From a checkpoint of a small mixture-of-experts model trained on Wikipedia: a variant of Muon for the experts.
Below are experts of layer 3 (counted from 0) of a mixture-of-experts language model. Rows are named router (the router's row for the expert), gate (a neuron's input weights, with its number), up (a neuron's input weights, with its number) and show model dimensions 320-383. Each number is 50 + 15 x the weight over its row's rms, rounded and kept within 0 to 99.
After each expert's rows: a language model's description of what the expert responds to. This comes from a sample of Wikipedia text that the model never trained on.

# expert 15
router:62 37 56 45 41 56 36 82 65 88 68 32 56 72 59 49 58 43 41 46 54 71 41 44 47 26 39 45 43 85 57 39 39 42 57 27 65 30 48 45 54 29 41 41 73 69 67 54 55 43 39 23 32 83 39 26 66 72 40 61 48 73 51 24
gate0:36 63 57 63 66 56 49 34 57 49 38 41 41 32 31 39 50 47 49 73 88 75 46 43 25 53 50 52 44 60 49 29 38 51 62 73 68 57 33 59 50 59 73 55 41 83 45 43 66 59 69 61 48 46 54 58 51 58 40 50 43 67 27 65
up0:49 35 71 24 58 48 31 60 42 51 53 50 63 52 21 79 45 48 43 77 57 62 48 61 72 35 43 37 35 57 61 65 60 69 50 77 28 64 78 57 96 55 71 45 68 58 29 60 33 34 50 55 51 49 47 38 38 46 95 48 36 65 42 59
gate1:41 61 22 65 67 52 33 66 83 52 45 56 49 61 36 40 42 19 69 72 52 53 50 56 29 67 48 37 31 70 49 98 43 28 44 53 46 35 26 41 57 80 46 77 43 48 29 32 51 49 52 62 53 50 51 49 68 70 40 29 55 34 62 50
up1:48 46 35 49 63 37 37 57 38 32 23 36 52 37 41 46 42 59 42 39 61 25 45 60 59 47 57 43 68 50 54 30 69 31 62 51 64 42 39 77 55 42 25 81 50 28 67 65 53 55 57 41 36 39 48 50 32 35 69 38 63 74 54 47
gate2:56 33 40 47 37 40 32 72 45 54 44 49 61 69 71 61 29 30 57 48 40 43 19 65 37 33 27 50 60 25 78 43 52 30 57 49 67 69 51 45 60 55 39 39 45 59 46 47 59 85 41 38 65 38 63 57 42 47 44 67 54 42 57 68
up2:77 50 49 59 64 49 54 45 61 26 37 46 32 50 70 51 39 73 36 18 41 62 47 64 46 78 56 59 36 46 49 76 70 60 47 37 56 75 37 44 48 36 48 49 44 22 63 45 28 62 35 34 50 52 76 47 60 55 50 53 40 37 53 46
gate3:38 43 76 36 43 51 29 44 62 58 63 86 58 55 40 20 43 67 44 64 54 60 70 52 70 32 44 51 33 48 58 50 48 64 34 66 38 50 65 27 65 48 64 27 58 37 62 54 35 49 41 45 50 71 43 33 48 27 54 82 42 58 44 37
up3:39 38 74 53 72 64 74 30 29 59 57 34 32 56 68 54 47 61 29 32 40 51 57 58 67 47 40 60 55 52 47 26 48 34 79 26 54 60 76 48 28 59 55 58 25 54 58 60 54 81 56 27 65 74 42 52 30 59 48 78 57 75 44 62
gate4:54 59 47 43 40 37 83 56 55 39 46 40 63 37 46 39 59 18 30 44 49 50 53 52 54 71 22 37 65 61 45 23 68 72 65 48 45 76 34 10 71 51 70 59 57 66 58 49 50 47 53 47 56 47 45 45 67 41 58 85 70 46 41 50
up4:68 30 55 46 74 48 38 48 32 88 46 76 44 48 60 52 29 21 75 12 69 26 47 49 28 27 49 73 54 51 54 55 64 03 70 62 72 81 25 68 43 67 56 47 35 51 38 66 53 75 55 63 53 44 55 53 57 65 74 43 37 57 39 51
gate5:44 56 44 48 64 39 31 41 48 39 27 40 78 47 88 57 27 70 61 53 46 46 26 67 41 56 60 80 50 35 21 13 42 36 67 42 47 41 31 36 63 53 66 44 64 62 39 37 51 43 52 40 51 53 45 54 25 69 64 49 51 72 72 78
up5:38 35 30 59 61 42 42 78 51 67 53 37 55 70 39 29 52 46 44 56 61 37 49 49 59 48 51 59 51 42 38 26 85 51 52 29 66 44 71 40 75 70 31 75 22 41 56 38 44 60 51 73 60 69 54 49 77 14 53 67 71 53 59 51
gate6:51 04 04 33 51 34 46 59 56 67 54 44 48 46 53 56 49 31 36 89 42 42 31 47 60 73 20 49 59 58 30 51 41 78 24 36 54 52 33 44 68 49 45 53 55 29 22 51 71 44 33 53 48 43 44 68 56 75 40 76 53 54 81 58
up6:49 63 53 28 58 55 60 30 48 62 42 62 45 33 54 45 53 55 69 75 40 44 45 35 30 45 45 32 34 52 52 41 45 50 49 45 51 50 63 75 44 63 55 32 33 44 66 22 50 37 68 64 38 59 32 33 00 28 71 69 19 28 39 71
gate7:89 73 63 98 70 61 58 59 52 39 73 49 73 47 50 57 49 75 58 58 57 88 36 38 50 38 44 93 34 65 54 51 49 56 43 27 29 58 36 47 61 56 29 40 60 43 33 44 29 51 83 35 32 61 47 59 61 54 46 33 72 43 70 54
up7:64 36 49 45 32 77 56 62 47 54 67 31 16 59 50 33 82 61 42 68 38 63 75 50 82 19 48 74 51 34 48 56 00 16 36 32 68 22 85 61 31 36 63 59 52 57 24 89 78 41 51 59 56 43 53 42 46 51 63 47 46 54 55 41
Description: Location and time prepositions, chiefly in, also at, on, during, within, near, after verbs like located, born, held, listed.

# expert 10
router:65 45 33 52 31 38 67 46 73 78 42 75 36 48 65 57 72 77 65 54 40 60 77 80 20 49 67 57 52 60 28 58 32 41 50 66 54 61 49 39 51 69 60 40 59 46 58 53 56 42 36 57 53 55 46 41 31 43 45 47 67 63 45 60
gate0:56 57 49 75 39 63 59 63 75 41 50 50 48 57 45 24 50 69 81 63 60 63 50 49 54 46 38 72 57 54 59 14 60 54 65 81 31 32 36 40 78 24 56 56 43 17 49 47 48 42 58 44 40 57 60 22 50 51 68 54 30 32 77 39
up0:47 60 50 65 45 35 51 26 41 27 71 43 56 33 26 68 52 27 40 34 57 86 49 48 25 65 52 34 14 67 69 29 35 71 34 08 68 59 52 61 40 45 40 62 52 78 80 54 19 39 46 69 42 58 33 38 39 33 42 63 53 18 39 49
gate1:42 40 77 45 52 13 29 49 52 24 69 33 70 51 58 56 61 44 52 27 52 50 54 34 59 42 72 40 39 57 24 51 43 27 56 80 31 33 53 65 63 31 51 49 72 42 28 37 75 66 56 67 37 44 50 70 73 58 78 47 37 45 41 40
up1:54 61 57 33 52 58 36 49 49 52 35 68 43 54 31 68 40 16 47 54 81 48 41 52 51 54 63 47 43 27 46 47 40 51 44 55 64 30 38 65 66 52 36 62 39 18 31 35 50 34 47 39 40 48 30 34 32 58 48 81 38 61 70 39
gate2:69 56 56 43 54 81 65 44 56 51 44 53 63 40 45 62 50 55 50 83 52 49 31 53 60 34 28 44 32 50 23 45 64 64 83 37 62 63 42 70 34 74 66 43 44 46 59 41 40 58 32 43 41 36 51 67 36 36 30 65 02 55 31 26
up2:61 61 58 50 47 55 46 34 83 92 48 51 57 47 51 68 50 33 46 33 67 38 64 53 53 62 47 39 40 62 77 48 44 45 62 55 57 55 58 49 46 56 36 47 59 33 69 49 75 40 52 30 44 42 41 34 68 37 62 56 56 57 42 20
gate3:33 42 50 59 53 26 63 69 56 30 36 53 72 62 34 56 44 54 34 43 45 36 47 63 54 68 49 69 55 71 56 42 31 24 64 38 67 35 48 15 47 51 42 44 35 78 55 28 47 77 22 63 59 71 52 61 57 81 54 67 62 74 76 35
up3:30 60 44 42 71 74 34 57 47 39 38 61 54 68 64 43 54 52 91 68 42 41 57 54 57 15 37 30 55 50 58 44 53 65 65 42 59 73 59 29 43 56 79 44 46 38 64 64 76 57 50 68 50 70 52 42 30 61 63 41 53 42 42 46
gate4:65 57 58 23 44 25 43 45 36 60 73 51 55 40 32 54 45 53 67 42 68 42 40 56 50 60 69 64 19 36 49 50 39 42 56 71 26 41 56 28 58 52 70 77 43 37 27 64 30 55 35 41 73 48 75 23 71 56 59 86 55 59 59 49
up4:32 66 72 53 76 35 50 69 40 43 54 50 34 52 54 61 54 55 58 58 32 43 46 48 54 67 44 34 60 54 50 38 58 35 56 49 46 72 40 47 37 49 39 88 81 51 42 23 64 63 69 48 31 53 38 45 82 52 29 37 53 54 56 74
gate5:45 48 51 58 64 33 42 85 41 14 47 51 68 56 46 44 50 25 44 54 51 49 44 55 55 83 55 49 69 37 51 50 38 37 62 40 68 42 63 56 45 50 42 62 62 49 39 23 39 77 69 38 47 48 37 64 43 32 40 43 43 74 43 38
up5:81 50 53 41 42 67 30 61 34 69 58 77 57 33 38 46 59 55 53 55 50 60 67 58 62 46 57 36 63 80 47 78 29 57 22 50 23 51 56 52 44 41 49 52 47 58 55 73 51 50 45 22 29 20 67 59 59 62 55 19 45 32 47 73
gate6:57 36 50 41 58 67 50 52 41 52 51 58 43 45 50 84 37 39 45 56 65 39 38 57 57 53 64 45 40 53 46 66 33 40 39 41 51 41 64 60 17 78 69 54 67 30 51 54 69 60 28 32 50 70 79 52 48 80 52 49 64 42 50 48
up6:54 50 72 40 51 42 26 19 54 74 32 50 60 52 33 52 55 51 38 72 85 49 86 37 53 77 67 48 30 52 11 67 58 60 73 68 50 01 45 27 57 56 74 49 69 52 40 20 44 40 58 73 30 50 65 75 59 53 67 63 32 33 57 56
gate7:37 66 60 45 46 53 47 39 54 78 65 33 41 29 76 50 37 91 63 54 31 28 10 70 54 50 26 51 55 59 40 81 41 36 47 50 71 76 26 57 68 28 37 38 67 38 20 57 47 63 43 66 68 47 61 58 46 58 55 64 63 40 39 68
up7:71 57 53 33 55 29 35 48 31 55 51 62 23 48 55 35 53 50 37 40 39 70 25 66 49 59 53 46 38 81 54 64 59 52 56 43 59 47 46 50 31 69 81 23 67 37 34 65 39 82 57 31 51 18 46 64 62 71 39 49 47 76 32 47
Description: The word the after prepositions like of, in, at, plus nationality adjectives such as American, British, German in names.

# expert 5
router:47 68 38 53 44 57 38 43 54 49 70 41 42 58 71 38 43 67 40 50 53 53 36 60 55 80 53 45 40 56 56 45 51 74 37 40 62 67 51 72 86 41 40 53 77 36 47 54 38 55 53 61 66 75 73 34 40 60 56 39 64 27 65 48
gate0:20 52 57 01 68 49 37 48 88 75 66 78 89 41 51 73 54 38 52 86 73 62 61 32 29 33 65 54 44 56 34 45 66 49 35 74 46 50 42 68 65 65 51 46 39 55 50 19 40 57 38 39 54 32 30 67 50 30 59 27 38 61 54 30
up0:47 47 38 68 27 36 47 26 31 65 18 56 71 83 55 39 44 43 62 26 72 52 73 54 71 58 63 73 75 56 29 65 54 16 46 56 39 47 24 80 30 48 39 32 41 59 45 41 45 66 53 20 60 44 61 54 25 76 70 52 58 58 40 57
gate1:52 47 56 83 62 29 41 52 47 67 29 57 76 57 69 41 31 35 30 54 35 61 40 27 55 32 43 54 70 31 45 50 77 55 75 37 65 75 14 62 54 29 44 65 21 49 57 30 54 46 63 21 51 76 43 36 61 58 75 47 42 63 54 40
up1:32 42 38 58 49 35 62 51 58 54 64 57 62 64 35 22 50 61 49 45 75 55 46 34 45 24 70 54 59 42 55 75 42 60 53 55 60 78 45 59 45 49 26 42 76 12 37 57 59 49 20 27 41 64 65 65 54 43 54 66 58 59 48 31
gate2:48 24 56 55 48 43 68 64 44 52 48 58 39 55 54 53 81 52 59 55 49 61 35 33 45 33 72 60 49 55 69 68 47 60 69 24 54 36 63 42 41 27 40 70 42 30 59 36 43 63 65 29 38 30 65 80 53 63 60 71 21 48 63 54
up2:41 35 37 48 22 45 61 43 53 57 58 45 48 52 39 36 50 75 52 52 49 54 38 49 57 67 33 62 33 49 42 21 50 47 84 54 48 43 42 73 49 41 62 78 48 70 51 32 34 56 34 52 50 54 50 51 31 39 45 42 57 57 59 50
gate3:41 23 64 41 66 62 47 32 56 46 66 52 36 38 62 47 37 28 48 40 57 56 18 55 32 47 45 30 58 57 28 60 63 63 30 47 42 58 42 55 51 53 48 66 70 23 26 60 30 48 51 48 44 44 18 62 39 57 76 33 78 34 54 46
up3:63 82 72 36 39 59 74 44 62 62 41 50 67 39 48 11 28 36 58 51 14 51 68 63 50 40 78 51 63 60 21 31 62 34 49 46 68 25 73 66 40 51 34 48 48 70 19 70 53 40 65 40 52 47 58 56 71 53 37 47 52 48 64 31
gate4:58 58 38 59 49 56 40 52 34 59 52 40 43 38 56 29 77 51 34 47 45 61 68 40 37 69 36 45 58 14 52 27 53 47 53 47 38 52 90 40 52 43 46 20 66 64 58 56 52 29 32 64 58 61 70 78 77 45 66 58 37 77 63 54
up4:61 50 62 51 64 39 38 51 35 38 62 61 46 46 50 34 71 37 43 61 32 57 38 59 78 33 66 40 73 65 35 75 63 45 61 50 58 51 51 54 21 16 61 39 45 69 45 50 69 83 50 34 63 53 55 74 60 54 43 68 48 44 63 43
gate5:29 66 52 50 71 81 62 79 85 46 68 74 37 62 57 33 41 37 16 55 59 32 47 48 55 45 61 29 47 53 69 47 56 46 48 44 41 39 53 34 68 48 67 37 42 22 51 43 73 27 26 57 74 66 76 46 67 73 80 52 34 45 82 41
up5:46 36 24 47 55 55 77 34 53 67 56 29 50 33 53 64 36 74 57 56 66 59 58 35 32 43 49 29 36 84 62 45 29 69 34 51 29 35 74 40 38 38 64 61 46 63 20 32 69 70 28 52 57 66 55 54 42 51 49 59 41 86 57 69
gate6:54 51 50 45 45 56 46 49 60 47 40 28 58 40 65 38 43 61 44 43 46 68 47 46 42 68 66 67 38 51 40 21 46 36 28 42 37 56 62 74 54 57 51 67 62 41 31 25 30 28 53 65 46 33 46 45 38 40 44 43 52 74 20 64
up6:35 45 32 42 27 40 74 37 65 58 77 50 38 57 74 44 56 51 45 77 40 27 32 61 57 72 41 57 59 73 46 37 55 63 74 61 63 49 36 42 33 64 54 52 67 24 59 43 66 32 62 32 58 46 51 60 53 53 63 73 43 64 46 44
gate7:43 55 63 44 35 29 36 45 49 99 34 20 68 66 49 50 72 73 33 55 37 56 59 16 66 35 41 61 38 57 34 35 43 85 50 45 52 45 74 63 48 36 53 92 53 39 43 40 26 63 71 60 55 52 65 50 38 67 39 61 52 42 19 21
up7:44 46 60 46 24 82 53 69 57 38 42 71 52 65 48 45 60 47 28 39 70 57 44 53 61 39 52 13 38 49 35 53 43 28 75 43 50 46 30 36 66 74 58 61 55 50 34 46 47 47 45 73 39 60 28 59 72 63 49 59 51 40 42 62
Description: Subject pronouns and relatives starting a clause after a comma, if or when, such as he, it, they, which, who, that.

# expert 7
router:71 64 57 60 34 57 58 43 39 45 57 69 49 33 80 24 68 53 63 30 48 62 37 22 43 58 50 52 37 53 46 62 52 48 71 47 58 39 60 43 83 46 50 40 48 41 30 68 68 51 44 66 75 44 78 43 35 45 57 40 44 43 34 39
gate0:13 35 23 44 80 55 45 69 67 64 38 48 27 37 78 51 75 59 52 43 54 12 45 44 46 53 49 53 74 53 50 51 53 58 55 30 64 41 35 27 42 56 38 67 55 40 49 52 40 54 37 34 68 42 53 78 63 53 66 70 62 32 41 61
up0:83 45 50 46 44 61 38 53 49 88 59 54 71 54 29 33 63 39 65 31 42 66 30 60 48 43 77 41 53 54 84 61 56 44 40 64 33 26 58 74 53 58 64 73 45 64 40 68 23 81 33 63 75 53 60 36 70 36 73 48 57 47 70 47
gate1:40 48 06 09 72 39 67 58 55 60 77 40 44 32 49 69 65 49 78 73 29 97 33 39 52 75 58 38 37 61 62 49 52 52 32 66 37 49 54 22 54 59 57 45 59 56 59 51 63 59 47 47 48 50 43 50 44 68 66 74 57 63 56 50
up1:39 64 79 47 42 74 47 74 47 55 40 59 47 60 56 50 55 66 28 59 44 41 42 52 56 42 53 66 61 62 35 42 24 54 48 13 56 59 58 57 50 36 72 43 53 65 52 27 64 88 39 34 38 36 36 54 58 59 63 44 64 53 55 67
gate2:22 78 22 60 41 38 27 45 66 60 39 53 42 24 47 38 87 63 33 40 45 52 20 66 44 37 35 77 52 56 72 51 42 45 58 54 44 40 43 22 38 55 45 60 54 17 40 65 39 60 49 69 62 50 67 36 57 46 42 61 30 43 29 42
up2:41 49 61 42 52 43 59 62 53 68 40 53 67 55 35 46 43 54 68 60 59 57 52 36 29 64 62 28 45 59 43 33 66 24 51 79 43 50 56 71 59 71 44 43 47 36 47 53 40 29 31 39 34 86 68 53 26 42 71 41 43 43 54 50
gate3:58 50 35 27 55 47 72 42 54 41 63 57 48 40 33 44 31 81 64 62 82 56 69 50 28 65 61 43 54 55 36 42 58 21 34 87 32 58 49 47 38 27 33 68 65 75 39 36 76 78 61 51 31 46 31 67 54 26 51 57 61 78 41 51
up3:28 43 54 45 59 51 33 61 56 38 62 54 42 44 16 49 37 15 42 38 40 46 37 65 58 52 79 49 51 17 85 64 51 42 49 52 32 50 36 38 68 36 54 67 29 38 56 74 51 45 27 34 46 27 47 55 60 29 55 28 35 44 46 63
gate4:46 53 26 42 34 55 50 61 42 47 49 70 62 75 69 22 51 55 49 39 58 39 49 70 51 42 37 39 29 43 46 65 56 42 57 58 72 58 62 40 53 61 29 71 71 43 32 67 50 56 55 39 21 56 60 42 32 43 28 56 41 50 55 76
up4:71 68 69 86 51 49 48 47 43 67 38 46 29 81 37 57 60 49 44 37 54 58 52 00 40 58 45 54 39 54 67 53 39 65 37 54 52 42 46 49 43 36 20 60 46 46 54 30 31 58 57 68 36 34 63 65 74 57 41 60 70 33 60 53
gate5:50 60 14 56 48 32 63 72 42 59 48 77 50 53 78 68 62 16 18 54 27 52 36 54 43 49 72 21 59 72 51 67 63 36 45 37 51 31 83 43 49 41 68 49 59 66 25 45 36 44 56 36 63 48 48 47 46 38 34 74 52 59 48 40
up5:60 53 72 64 41 58 44 56 47 34 73 71 53 32 44 26 56 66 36 30 82 68 42 47 62 52 61 59 11 66 53 41 53 48 32 57 47 56 40 64 39 37 66 59 43 61 55 44 77 56 55 34 01 49 33 31 73 48 43 55 31 76 37 55
gate6:50 54 51 57 53 55 18 53 48 33 50 61 43 20 61 52 58 62 51 42 55 32 38 36 62 61 46 46 28 41 48 45 38 33 47 41 61 43 47 68 46 37 62 33 49 24 57 80 27 31 39 49 53 56 32 54 62 40 80 34 59 39 42 60
up6:39 58 71 50 28 53 39 69 66 66 36 61 63 31 55 56 57 40 47 30 22 41 57 51 40 36 54 47 34 74 65 75 45 65 59 41 33 46 33 58 35 57 61 54 39 77 32 77 44 55 92 63 13 46 44 65 23 64 78 62 14 50 65 30
gate7:63 51 25 30 47 55 52 32 43 61 55 62 49 41 61 53 60 47 32 41 32 49 44 40 68 30 41 36 57 69 41 59 51 62 65 30 00 53 56 37 67 52 44 55 62 59 34 44 43 37 52 64 60 23 73 58 65 49 45 62 76 47 53 32
up7:68 51 45 55 38 52 40 76 65 26 42 52 46 20 55 42 38 56 38 56 47 32 55 45 50 40 49 71 62 49 29 56 65 35 49 43 63 23 60 62 81 35 27 67 63 49 58 66 29 66 33 50 68 38 57 41 64 66 29 48 34 38 57 24
Description: Mainly the conjunction and, plus or, &, and word-final suffixes completing a word, such as -ing, -ic, -ous, -able.

# expert 16
router:57 57 54 47 75 28 10 31 53 70 54 43 62 33 55 40 66 45 21 65 69 61 70 58 34 30 46 68 57 57 77 51 67 26 38 43 62 97 30 47 17 62 20 58 68 73 47 37 49 59 56 45 57 78 51 59 45 50 75 78 40 46 48 27
gate0:80 37 50 59 04 64 60 59 43 20 50 67 69 59 21 63 47 42 57 44 45 51 71 75 29 40 36 49 40 57 63 33 02 59 66 44 48 59 48 47 39 41 54 61 20 33 54 39 57 49 26 47 62 69 26 26 27 69 50 37 42 59 56 43
up0:93 79 44 21 55 62 42 63 38 50 46 43 71 62 65 59 43 68 71 54 44 47 49 20 43 52 60 60 31 62 56 24 69 29 48 52 60 59 60 51 59 73 47 84 56 47 20 68 38 51 82 61 44 25 42 74 75 49 43 29 70 28 62 43
gate1:59 37 55 52 49 53 45 70 47 44 63 00 64 62 61 64 42 61 45 17 51 31 59 27 50 32 27 65 61 77 50 48 48 50 42 29 60 63 19 36 47 58 50 66 56 48 35 63 14 36 46 51 56 46 68 69 53 57 62 61 59 51 53 38
up1:66 71 53 62 58 38 58 52 52 42 75 77 47 55 62 21 72 66 64 42 57 37 45 35 37 59 74 44 49 38 70 74 46 28 58 57 49 52 34 52 31 27 54 36 43 47 59 54 44 52 68 44 50 32 51 49 62 64 41 23 43 67 47 67
gate2:60 44 42 45 26 42 57 35 47 37 40 34 47 55 55 39 58 30 60 68 64 68 58 66 52 61 53 33 64 52 46 18 38 56 36 38 56 75 48 25 47 39 64 73 23 49 43 75 51 13 53 61 64 43 68 44 47 46 40 58 60 58 65 61
up2:47 35 48 54 50 70 54 52 29 56 69 49 70 56 30 40 20 45 43 56 48 38 89 50 57 59 20 57 50 55 34 62 42 58 38 53 47 45 62 47 87 46 53 79 44 76 36 26 36 78 39 55 56 41 32 31 46 68 46 44 51 57 16 93
gate3:52 52 36 50 50 50 28 54 49 48 51 77 25 27 43 46 50 30 28 60 71 44 56 26 53 16 33 62 42 53 48 43 18 58 57 53 59 66 53 42 67 74 77 48 50 45 59 65 28 64 40 17 54 74 71 46 51 67 37 51 47 41 00 76
up3:28 52 73 78 73 44 58 48 49 45 42 46 53 36 56 42 62 37 52 55 81 49 51 66 35 75 45 34 67 49 42 50 69 46 41 57 70 70 65 56 38 59 21 64 21 18 49 40 71 55 47 57 00 42 47 69 43 43 31 55 58 56 45 14
gate4:69 64 75 48 50 48 70 67 42 57 39 62 57 65 68 41 83 50 55 58 31 24 36 44 38 67 65 64 45 62 47 28 43 54 48 55 36 28 19 52 68 37 55 38 62 48 73 49 46 25 55 71 29 53 46 39 35 46 28 45 68 60 48 59
up4:52 70 47 39 53 59 22 52 40 63 38 48 18 27 68 47 50 32 66 58 45 54 47 54 38 74 50 59 68 38 44 62 67 58 36 64 50 40 59 50 39 57 47 49 65 22 45 22 70 49 65 27 45 45 55 89 57 64 53 59 07 52 72 51
gate5:47 46 47 57 45 42 49 67 58 30 35 54 66 05 57 49 51 47 57 42 66 60 44 67 21 74 51 50 54 41 73 86 45 58 41 60 54 84 30 25 60 47 58 52 67 34 68 35 41 73 33 43 53 60 36 51 54 52 44 37 56 48 36 50
up5:50 48 40 45 38 43 32 37 69 49 67 58 47 57 35 37 17 29 54 52 42 38 28 39 75 41 39 65 52 49 69 65 69 35 44 38 76 59 36 89 62 51 43 82 58 32 54 85 55 37 77 26 49 65 44 43 45 37 52 41 62 52 71 41
gate6:64 55 66 46 62 64 56 39 63 53 50 65 75 42 51 35 49 37 62 50 37 78 43 70 43 66 34 39 66 49 55 38 50 45 46 55 63 33 37 60 44 33 51 68 35 58 37 52 62 57 70 36 46 67 51 50 48 37 46 40 57 53 46 62
up6:81 63 45 33 73 68 65 65 62 53 70 47 43 55 49 47 56 50 30 64 36 49 45 44 68 54 48 58 51 55 33 93 45 58 34 53 41 54 58 63 42 53 46 66 64 71 46 48 72 53 43 38 49 46 46 40 32 30 40 50 17 69 25 44
gate7:68 21 52 41 73 51 25 30 50 40 35 32 41 47 17 44 57 41 48 65 60 46 35 84 47 47 59 38 53 53 41 38 73 53 54 33 74 54 67 45 57 54 45 51 82 39 43 61 33 79 62 41 44 46 52 62 53 55 20 22 59 64 77 61
up7:61 38 42 61 72 35 52 75 54 26 65 39 53 52 45 76 23 46 48 66 59 50 54 25 15 49 46 51 34 44 71 32 55 63 48 39 64 48 17 35 49 22 26 43 45 87 63 48 64 63 44 60 59 42 55 48 81 19 26 42 41 54 17 54
Description: Final head nouns of proper names for organizations, places and works: Society, University, Township, Hospital, Press, series.

# expert 11
router:60 38 67 22 76 55 36 28 33 59 60 51 53 81 28 63 38 45 34 35 36 30 36 67 35 22 67 79 67 43 43 50 65 31 58 33 44 54 28 38 53 48 43 78 42 57 35 57 49 36 60 53 52 83 49 49 46 39 58 35 75 61 56 46
gate0:85 31 38 51 48 61 45 42 65 84 32 43 58 65 63 34 67 32 52 53 50 44 37 09 47 33 42 62 47 49 61 41 39 56 76 50 32 53 77 45 60 45 35 60 63 24 20 53 49 42 40 41 44 50 38 51 27 64 38 44 43 13 30 42
up0:56 46 83 55 45 64 81 68 65 43 69 29 34 37 86 36 60 39 57 75 45 56 59 67 46 35 49 81 12 44 44 17 49 55 40 76 78 28 42 13 64 61 69 39 40 67 47 55 78 76 43 58 56 41 54 31 52 37 53 06 42 52 31 34
gate1:41 58 72 65 16 50 41 45 24 57 50 42 49 55 23 52 44 83 51 56 57 53 88 68 56 50 77 08 56 40 44 44 47 58 40 61 68 69 48 60 50 23 41 50 25 38 80 55 47 57 66 50 56 43 66 50 44 23 39 48 71 57 55 20
up1:44 82 15 65 64 68 51 42 48 51 37 54 53 25 30 51 54 71 50 67 37 66 27 33 50 26 36 44 41 15 68 37 66 37 67 43 58 78 59 01 39 57 59 59 53 47 65 55 52 27 10 56 39 52 43 26 66 62 51 62 58 53 73 57
gate2:63 49 52 54 52 70 84 56 69 27 55 32 66 46 28 24 39 46 60 33 46 26 56 52 35 37 57 39 55 38 72 52 69 53 55 18 41 46 47 61 48 49 84 40 23 50 52 39 38 92 57 61 50 29 44 60 42 38 41 42 54 40 48 44
up2:61 40 62 60 66 44 44 13 56 56 40 24 59 37 41 53 56 76 63 26 57 46 55 49 54 59 67 64 90 58 55 43 48 40 24 59 68 58 49 42 32 73 66 29 48 75 65 29 55 57 17 38 46 70 44 43 37 53 81 71 44 11 57 67
gate3:63 49 53 39 41 56 29 25 39 85 56 53 67 48 53 55 47 34 61 63 43 45 53 29 59 57 49 43 53 54 41 45 59 63 30 46 44 47 63 68 63 47 44 50 42 69 20 49 23 33 80 59 29 47 41 43 65 53 59 67 62 13 63 41
up3:54 79 72 48 53 52 47 70 46 03 67 52 47 37 37 57 32 53 48 37 48 29 32 41 43 39 63 41 61 53 70 58 55 34 70 45 54 36 42 73 18 75 69 46 19 48 45 50 75 46 59 68 53 37 70 44 54 42 29 39 80 54 51 26
gate4:55 55 59 64 74 75 63 22 65 58 21 51 35 49 26 72 18 47 60 19 52 21 43 48 54 54 97 26 74 53 24 30 46 39 60 47 47 45 47 35 35 45 74 84 48 58 59 63 50 41 48 47 44 44 35 62 52 28 72 52 47 52 61 44
up4:39 45 31 67 15 32 69 69 51 40 26 39 19 53 73 32 54 32 35 59 33 32 29 44 61 55 58 67 43 54 43 52 52 46 70 51 39 23 63 37 39 32 43 61 45 60 50 36 44 53 65 76 65 35 54 38 55 59 39 54 55 18 47 42
gate5:30 76 51 58 45 26 65 39 43 34 49 42 46 23 44 49 30 29 48 59 47 62 47 55 39 59 43 41 52 34 58 53 52 50 50 32 59 41 62 67 40 53 47 79 66 61 47 77 29 55 52 59 47 38 16 22 32 68 43 44 74 74 50 31
up5:41 29 55 70 64 47 29 53 61 38 82 58 71 17 61 60 62 51 37 56 66 53 28 40 49 48 76 60 57 56 55 35 29 20 37 54 52 44 40 46 61 55 16 52 37 54 38 35 47 33 59 58 59 55 36 78 72 34 42 35 43 57 13 24
gate6:63 43 62 56 48 41 52 42 73 41 60 72 41 56 40 47 34 53 54 45 50 71 35 67 14 43 51 50 37 50 49 28 48 43 73 19 71 53 40 41 49 65 59 47 34 45 72 79 59 64 66 68 43 38 51 62 69 45 58 38 51 65 42 57
up6:74 47 85 40 22 47 40 47 43 56 55 98 60 65 65 49 08 48 40 52 42 63 38 57 53 53 43 43 52 61 51 59 38 32 49 41 32 49 45 47 44 64 75 47 51 64 22 58 45 64 37 50 27 73 63 49 52 47 36 38 42 62 57 74
gate7:55 24 73 60 42 35 35 74 66 49 66 60 68 81 64 53 31 43 46 55 60 24 33 45 41 34 50 56 72 61 30 33 31 38 48 61 73 10 49 54 68 47 58 25 61 54 54 44 38 43 68 77 63 34 02 33 23 53 85 53 76 63 57 49
up7:75 46 40 54 39 51 67 43 38 51 41 42 45 62 51 49 61 24 59 29 57 58 39 50 37 83 47 33 49 65 47 57 98 38 30 36 21 76 41 57 16 46 45 43 50 48 38 42 69 33 39 48 74 47 77 45 35 33 52 14 31 24 54 42
Description: Nouns like season, team, round, game, Cup, League, often after ordinals or hyphens, as in third-round, 12th race, twenty-fifth-season.